config.yaml
num_hidden_layers: 11
hidden_size: 256
n_experts: 16
experts_per_token: 2
d_expert: 384
d_shared_expert: 0
hidden_act: "squared_relu"
moe_layers: [0, 1, 2, 3, 4, 5, 6, 7, 8, 9, 10]
n_empty_slots: 8
router_score: "softmax"
normalize_top_k: false
routed_scale: 1.0
balance_loss: 0.000202
balance_bias: true
init_std_router: 0.0235
lr_router: 0.000785
vocab_size: 8192
norm: "rmsnorm"
norm_eps: 1e-06
tie_word_embeddings: false
optimizer: "adamw"
learning_rate: 0.00137
beta1: 0.9
beta2: 0.95
batch_tokens: [65536, 131072]
max_seq_len: 512
train_tokens: 515800000
max_steps: 5313
dataset: "wikipedia_en"
Below are experts of layer 7 (counted from 0) of a mixture-of-experts language model. Rows are named router (the router's row for the expert) and show model dimensions 0-255. Each number is 200 + 20 x the weight over its row's rms, rounded and kept within 0 to 999.
After each expert's rows: "gets" lists some tokens that make up at least twice as much of what it gets as of all text. This comes from a sample of Wikipedia text that the model never trained on. Tokens count by the router's weight.

# expert 5
router,212,214,175,192,226,173,196,189,218,187,156,232,217,155,220,188,198,212,183,225,182,159,226,211,194,177,207,190,206,228,222,171,160,182,199,243,198,181,180,212,192,227,165,210,198,206,220,197,195,187,160,224,200,220,194,237,207,190,234,181,194,177,198,216,214,170,182,173,196,192,230,214,243,209,225,237,190,174,236,178,195,227,187,193,176,201,211,205,169,222,196,222,185,192,185,214,235,190,216,219,186,205,204,192,188,216,201,236,214,216,201,218,199,178,194,189,206,184,227,194,183,160,173,215,140,250,187,154,197,158,200,183,183,176,200,173,208,243,224,224,191,217,165,173,186,182,186,193,207,200,194,172,194,213,182,226,181,188,198,226,191,188,227,192,210,213,192,183,193,187,229,200,175,211,199,216,200,204,201,183,196,205,228,179,204,190,226,212,178,218,217,211,194,188,201,185,207,226,160,207,193,218,212,207,195,187,167,207,194,152,153,233,170,205,211,169,171,212,208,199,187,190,181,218,193,201,175,190,199,191,224,201,218,231,208,191,184,198,225,184,189,208,170,195,199,218,199,214,183,207,204,189,196,198,205,189
gets: " |", ")", " 0", " No", " no", " 1"

# expert 2
router,206,197,190,193,192,229,210,192,205,206,218,169,216,229,164,216,202,201,188,185,201,216,176,216,237,203,224,206,195,208,208,185,221,228,214,184,212,213,233,177,215,191,223,182,219,171,172,235,166,183,202,198,197,219,220,214,225,209,192,164,232,197,196,196,168,220,175,186,220,230,181,187,183,180,189,199,197,202,190,200,217,200,225,166,211,180,206,189,186,235,205,204,182,204,210,184,187,236,191,212,185,220,150,181,204,213,171,189,193,189,187,181,238,185,199,186,185,194,185,182,207,199,195,208,237,188,203,242,205,246,205,184,193,193,214,229,208,182,207,201,226,186,196,202,224,199,219,227,196,209,202,209,226,193,201,228,229,205,248,215,204,189,179,227,206,197,227,168,207,191,179,212,237,164,208,186,189,218,237,223,150,204,173,203,201,240,200,172,167,171,194,218,212,205,172,224,201,204,214,173,212,195,220,211,198,231,189,181,200,219,182,191,207,204,175,239,207,215,194,209,201,191,188,205,180,182,216,241,200,203,215,247,201,220,167,185,206,174,147,225,207,197,197,158,214,214,237,176,223,200,220,148,211,184,221,211
gets: " in", " of", " two", " three", " 18", " In"

# expert 12
router,213,210,178,189,173,228,157,172,181,180,218,191,194,194,213,216,198,232,219,170,172,189,185,204,203,204,222,175,192,149,172,204,207,214,206,207,190,185,173,195,180,205,208,206,224,197,191,194,196,168,167,227,208,179,214,198,170,167,229,196,225,188,196,198,198,215,194,182,170,189,188,189,210,224,187,199,207,227,191,216,225,189,216,201,214,194,202,183,181,218,189,203,209,171,204,222,194,234,212,221,187,199,186,199,247,174,211,185,177,177,194,185,163,183,170,169,180,191,202,163,183,190,191,199,225,199,224,191,211,170,209,205,201,209,223,191,210,208,197,219,187,215,200,217,192,204,219,174,191,216,215,217,173,221,237,194,184,188,194,181,188,125,213,254,218,188,167,165,199,206,217,201,187,204,182,216,202,237,190,181,163,191,183,172,232,180,209,199,238,222,211,223,186,234,167,224,216,217,224,198,194,195,195,158,210,221,198,173,214,187,227,165,206,187,198,258,189,220,192,179,217,196,217,238,168,224,206,200,206,168,205,202,189,233,193,173,214,178,175,173,212,186,188,162,191,205,198,213,172,200,213,196,186,183,198,205
gets: "'", " his", " a", "s", " their", " her"

# expert 9
router,186,178,199,177,225,220,183,174,211,215,199,197,197,226,223,177,168,224,213,213,195,214,212,225,202,222,199,207,210,192,172,174,172,234,207,225,203,189,165,207,202,248,209,218,220,236,188,194,202,171,200,192,208,208,202,173,176,227,192,185,196,181,219,198,204,216,215,198,168,191,259,187,200,210,178,196,182,206,195,170,222,189,222,204,205,218,197,199,199,156,195,208,212,172,158,224,231,201,184,191,185,208,181,190,235,216,180,169,227,221,176,191,205,216,201,201,186,181,227,196,180,195,236,184,171,212,210,193,184,196,202,194,217,213,182,215,181,183,195,194,232,206,205,215,196,191,207,183,191,177,231,196,183,242,200,223,172,187,202,186,204,222,181,196,189,172,214,216,203,198,220,200,173,189,221,240,197,166,197,182,237,200,238,222,211,168,185,198,235,213,188,156,206,203,189,166,220,194,190,156,176,185,154,189,194,180,225,225,192,213,178,238,175,170,217,197,223,199,193,214,198,163,169,212,210,209,204,210,176,171,222,177,187,208,205,169,243,187,195,169,152,202,214,202,201,207,194,173,199,207,168,190,157,198,208,174
gets: " |", "\n", "=", "|", "\n\n", "  "

# expert 4
router,186,200,248,189,199,226,217,172,179,183,202,206,215,197,217,194,188,155,180,184,217,227,200,223,223,189,185,175,228,182,195,206,183,211,215,171,201,228,203,212,212,161,216,206,184,216,217,214,210,216,162,220,141,198,187,200,207,202,242,224,199,263,167,174,218,171,203,183,183,187,191,176,221,180,198,225,210,190,189,196,186,181,208,195,186,149,218,197,207,205,216,207,227,227,207,169,221,213,198,226,217,134,212,201,192,168,217,240,197,169,214,227,198,205,194,196,184,223,199,236,190,213,198,191,224,171,212,208,200,234,181,194,188,242,177,177,188,204,196,203,177,193,199,210,208,192,187,204,180,171,171,215,185,193,210,169,199,179,199,168,206,231,193,198,211,187,229,204,199,221,214,203,250,174,197,206,192,204,183,203,206,199,194,221,183,194,233,201,184,241,190,219,230,206,203,205,188,160,223,214,209,203,219,235,222,211,209,214,195,182,185,197,194,222,214,236,222,203,216,184,177,197,230,185,182,174,207,204,189,212,192,200,216,187,218,209,176,208,231,228,213,172,238,232,196,191,220,217,178,175,209,199,221,182,206,219
gets: "-", " Al", " al", "mi", " fa", "ci"

# expert 11
router,215,184,200,229,217,226,203,199,214,202,230,169,197,205,179,210,211,179,222,189,181,217,179,213,212,188,201,206,217,233,185,216,221,176,190,222,245,210,193,190,215,177,174,237,201,208,181,206,233,202,217,191,199,194,170,165,190,218,153,220,181,162,181,195,204,210,228,224,202,225,189,172,177,181,198,222,199,220,195,208,232,183,211,188,180,211,173,214,242,189,164,215,217,191,194,197,207,191,201,212,213,240,185,211,195,206,198,187,198,164,174,200,188,232,231,218,232,176,189,181,209,214,205,196,225,205,187,141,210,191,167,200,185,184,193,246,176,222,198,202,199,212,203,205,203,203,250,218,181,205,199,212,245,183,212,195,213,228,202,159,212,253,214,218,179,203,194,193,221,176,211,207,189,218,218,212,190,235,242,205,201,225,197,198,182,187,188,225,231,221,186,194,189,193,185,189,240,179,216,181,206,188,192,165,178,205,210,206,196,195,180,206,215,224,222,212,222,204,203,207,194,175,213,223,229,210,207,232,191,221,148,204,236,163,220,188,166,177,173,210,185,210,193,169,233,182,197,198,200,225,201,207,234,187,205,208
gets: ".", "\n\n", "\n", " \"", " that", "\""

# expert 0
router,222,187,228,192,188,197,241,201,192,198,197,179,190,231,225,197,203,183,229,218,171,213,187,191,214,222,181,234,202,230,195,182,181,192,199,200,228,203,183,204,199,189,207,197,192,194,216,218,188,188,194,190,170,206,179,215,205,190,178,188,220,190,198,227,183,204,224,207,203,235,156,183,216,214,221,191,190,208,196,193,243,186,209,220,217,229,212,192,207,174,206,202,198,182,229,200,181,181,197,211,202,244,164,230,170,230,180,178,217,205,217,169,165,197,204,191,181,209,195,161,212,189,228,214,207,232,202,203,186,205,190,185,196,176,214,247,172,217,198,208,175,166,232,166,198,188,245,207,185,222,210,219,239,219,207,215,212,244,215,208,204,214,209,235,182,196,179,203,191,187,198,222,203,183,215,127,226,216,213,198,226,220,172,173,216,217,194,165,174,191,170,214,190,207,180,205,193,202,213,154,184,179,222,225,194,204,196,176,191,200,168,209,213,184,214,225,217,220,178,212,210,195,219,176,199,211,194,217,202,222,169,217,186,215,199,209,164,220,155,207,215,189,177,165,192,220,171,178,190,217,229,165,233,215,202,222
gets: " to", " and", " for", " with", " by", " in"

# expert 10
router,191,209,247,193,205,218,200,201,191,201,204,187,214,197,215,180,185,209,214,240,199,202,189,186,167,213,213,206,219,198,220,211,232,188,236,192,176,211,197,222,205,183,177,202,169,207,193,187,202,193,221,173,208,158,205,215,180,235,174,173,172,187,238,225,200,222,186,213,182,238,215,231,178,190,191,208,170,208,214,210,234,189,197,205,208,200,227,191,189,208,149,197,210,185,221,196,202,178,174,175,206,216,177,206,210,229,201,200,173,235,202,203,191,209,218,226,215,223,193,202,232,194,192,211,188,233,203,210,206,170,197,186,224,139,196,196,219,227,214,196,194,181,223,212,211,207,223,201,216,212,175,188,197,192,179,216,208,208,216,228,209,222,181,218,192,202,213,171,227,210,191,204,180,209,203,217,240,159,190,207,242,206,211,204,236,259,197,197,215,201,208,182,216,195,207,198,208,224,189,183,209,212,194,203,220,208,215,238,211,203,170,174,183,177,202,178,192,170,163,244,202,224,214,172,210,218,216,192,215,248,187,153,193,213,190,192,177,228,166,229,170,198,163,239,212,187,189,189,204,184,167,199,167,171,174,202
gets: " |", ":", ",", "|", "-", " of"

# expert 1
router,188,226,182,204,215,192,199,214,211,225,206,174,227,185,171,200,191,220,196,201,219,186,215,197,195,187,214,186,205,177,226,275,198,214,219,187,202,185,204,177,226,184,162,195,208,241,225,204,210,183,222,178,188,215,207,194,217,238,208,221,205,215,166,216,189,215,198,200,194,189,192,218,208,211,193,193,192,195,242,229,192,230,177,179,187,216,223,197,160,187,205,172,189,189,177,176,176,148,197,164,196,205,189,200,211,214,242,178,192,230,163,166,206,179,190,206,224,208,186,201,210,231,222,198,191,235,192,248,220,223,208,213,206,175,216,189,215,192,186,171,192,170,249,200,224,198,218,205,190,235,178,199,222,160,246,176,203,210,217,230,209,213,206,231,230,218,191,169,238,229,227,222,186,223,183,195,169,197,236,214,186,211,231,200,166,214,170,190,183,210,213,227,179,197,207,208,202,236,207,227,195,219,201,199,225,215,199,196,215,204,195,171,195,169,183,196,191,210,198,193,196,211,208,190,189,185,217,201,194,168,224,176,157,212,188,202,198,229,189,192,209,230,181,191,206,220,220,221,213,189,211,209,192,220,207,176
gets: ",", "|", ":", ")", " in", " ("

# expert 14
router,202,168,245,186,216,212,239,231,164,222,197,216,177,195,184,190,191,208,180,187,221,162,175,201,173,213,206,186,205,202,222,219,170,154,218,167,173,222,207,213,197,210,210,199,203,221,184,231,198,176,235,196,206,162,214,168,175,186,179,246,195,169,219,206,209,207,186,246,214,200,224,202,178,131,191,200,196,199,194,213,221,230,199,205,171,223,197,196,228,164,185,198,189,189,230,211,173,204,171,151,187,199,183,230,185,212,220,201,202,225,206,226,202,201,208,219,214,191,217,206,235,210,193,208,210,186,214,209,231,191,232,185,203,175,191,200,194,156,191,219,220,187,246,184,208,192,201,213,205,186,188,177,212,238,178,224,215,193,184,162,210,223,179,187,219,191,181,226,208,198,198,190,204,199,211,217,210,182,224,237,236,200,198,188,193,203,180,200,212,198,219,198,188,200,203,233,236,212,208,205,228,191,212,201,222,220,194,214,186,202,211,185,185,229,199,182,213,183,188,234,176,188,191,198,209,200,206,212,194,180,175,155,222,171,182,199,222,212,180,181,159,220,230,218,197,178,215,172,223,211,186,192,173,188,169,207
gets: " |", "=", "|", "-", ":", " The"

# expert 15
router,206,180,184,202,178,153,190,226,213,197,189,213,211,196,170,177,258,215,214,145,201,199,215,184,208,201,214,209,179,175,162,235,136,199,159,174,188,204,177,212,179,220,206,197,191,179,239,184,200,213,195,213,210,211,226,219,196,184,215,184,211,187,211,171,194,241,196,185,208,209,237,197,208,225,181,224,213,191,183,203,186,215,211,201,208,187,194,204,227,216,225,165,209,234,207,204,166,181,212,157,207,182,228,182,168,211,196,196,202,210,194,212,189,205,191,220,184,200,226,234,200,224,207,178,200,184,210,199,204,204,203,196,186,230,176,182,173,169,228,226,207,233,181,192,204,215,165,226,219,182,190,174,187,207,216,172,219,183,201,183,197,179,195,169,211,226,181,198,189,225,196,192,202,218,175,184,184,197,196,190,232,211,201,206,243,186,182,206,181,163,217,171,183,196,212,209,210,182,170,215,209,215,207,198,191,176,180,162,190,208,215,203,194,180,212,166,203,169,209,189,191,165,167,213,210,173,177,196,213,177,225,219,203,186,184,209,204,231,224,210,233,190,206,170,192,196,214,244,204,238,219,179,215,234,186,166
gets: "-", "\n", " •", " Date", "  ", "^"

# expert 3
router,174,194,205,210,187,181,193,197,211,212,215,223,215,202,185,197,230,207,203,229,195,187,224,190,183,181,171,232,199,167,178,183,200,188,211,205,208,205,199,197,171,234,180,213,224,189,209,192,227,214,196,239,191,222,212,183,197,170,183,175,187,226,180,185,193,205,207,215,181,208,234,194,179,220,165,182,209,181,224,174,173,177,171,174,200,177,181,195,182,175,219,207,189,231,176,167,235,186,211,216,193,239,177,183,204,187,152,219,184,216,180,215,208,171,171,167,208,231,207,224,210,183,174,180,180,200,188,195,193,226,202,225,201,185,184,178,172,205,201,185,169,188,179,195,174,225,198,168,193,204,215,218,195,215,170,243,183,210,185,211,192,189,213,208,216,212,228,220,183,184,220,176,201,176,197,227,220,201,185,241,142,198,216,178,177,198,249,173,196,179,167,181,195,233,201,172,198,218,192,214,183,187,160,213,183,203,178,188,232,208,189,236,220,215,212,168,178,193,178,218,218,162,172,152,214,214,220,167,214,224,219,225,177,200,201,195,199,206,200,197,212,210,190,190,215,206,193,202,214,156,183,200,211,209,222,173
gets: " |", " 0", "%", ")", "0", "1"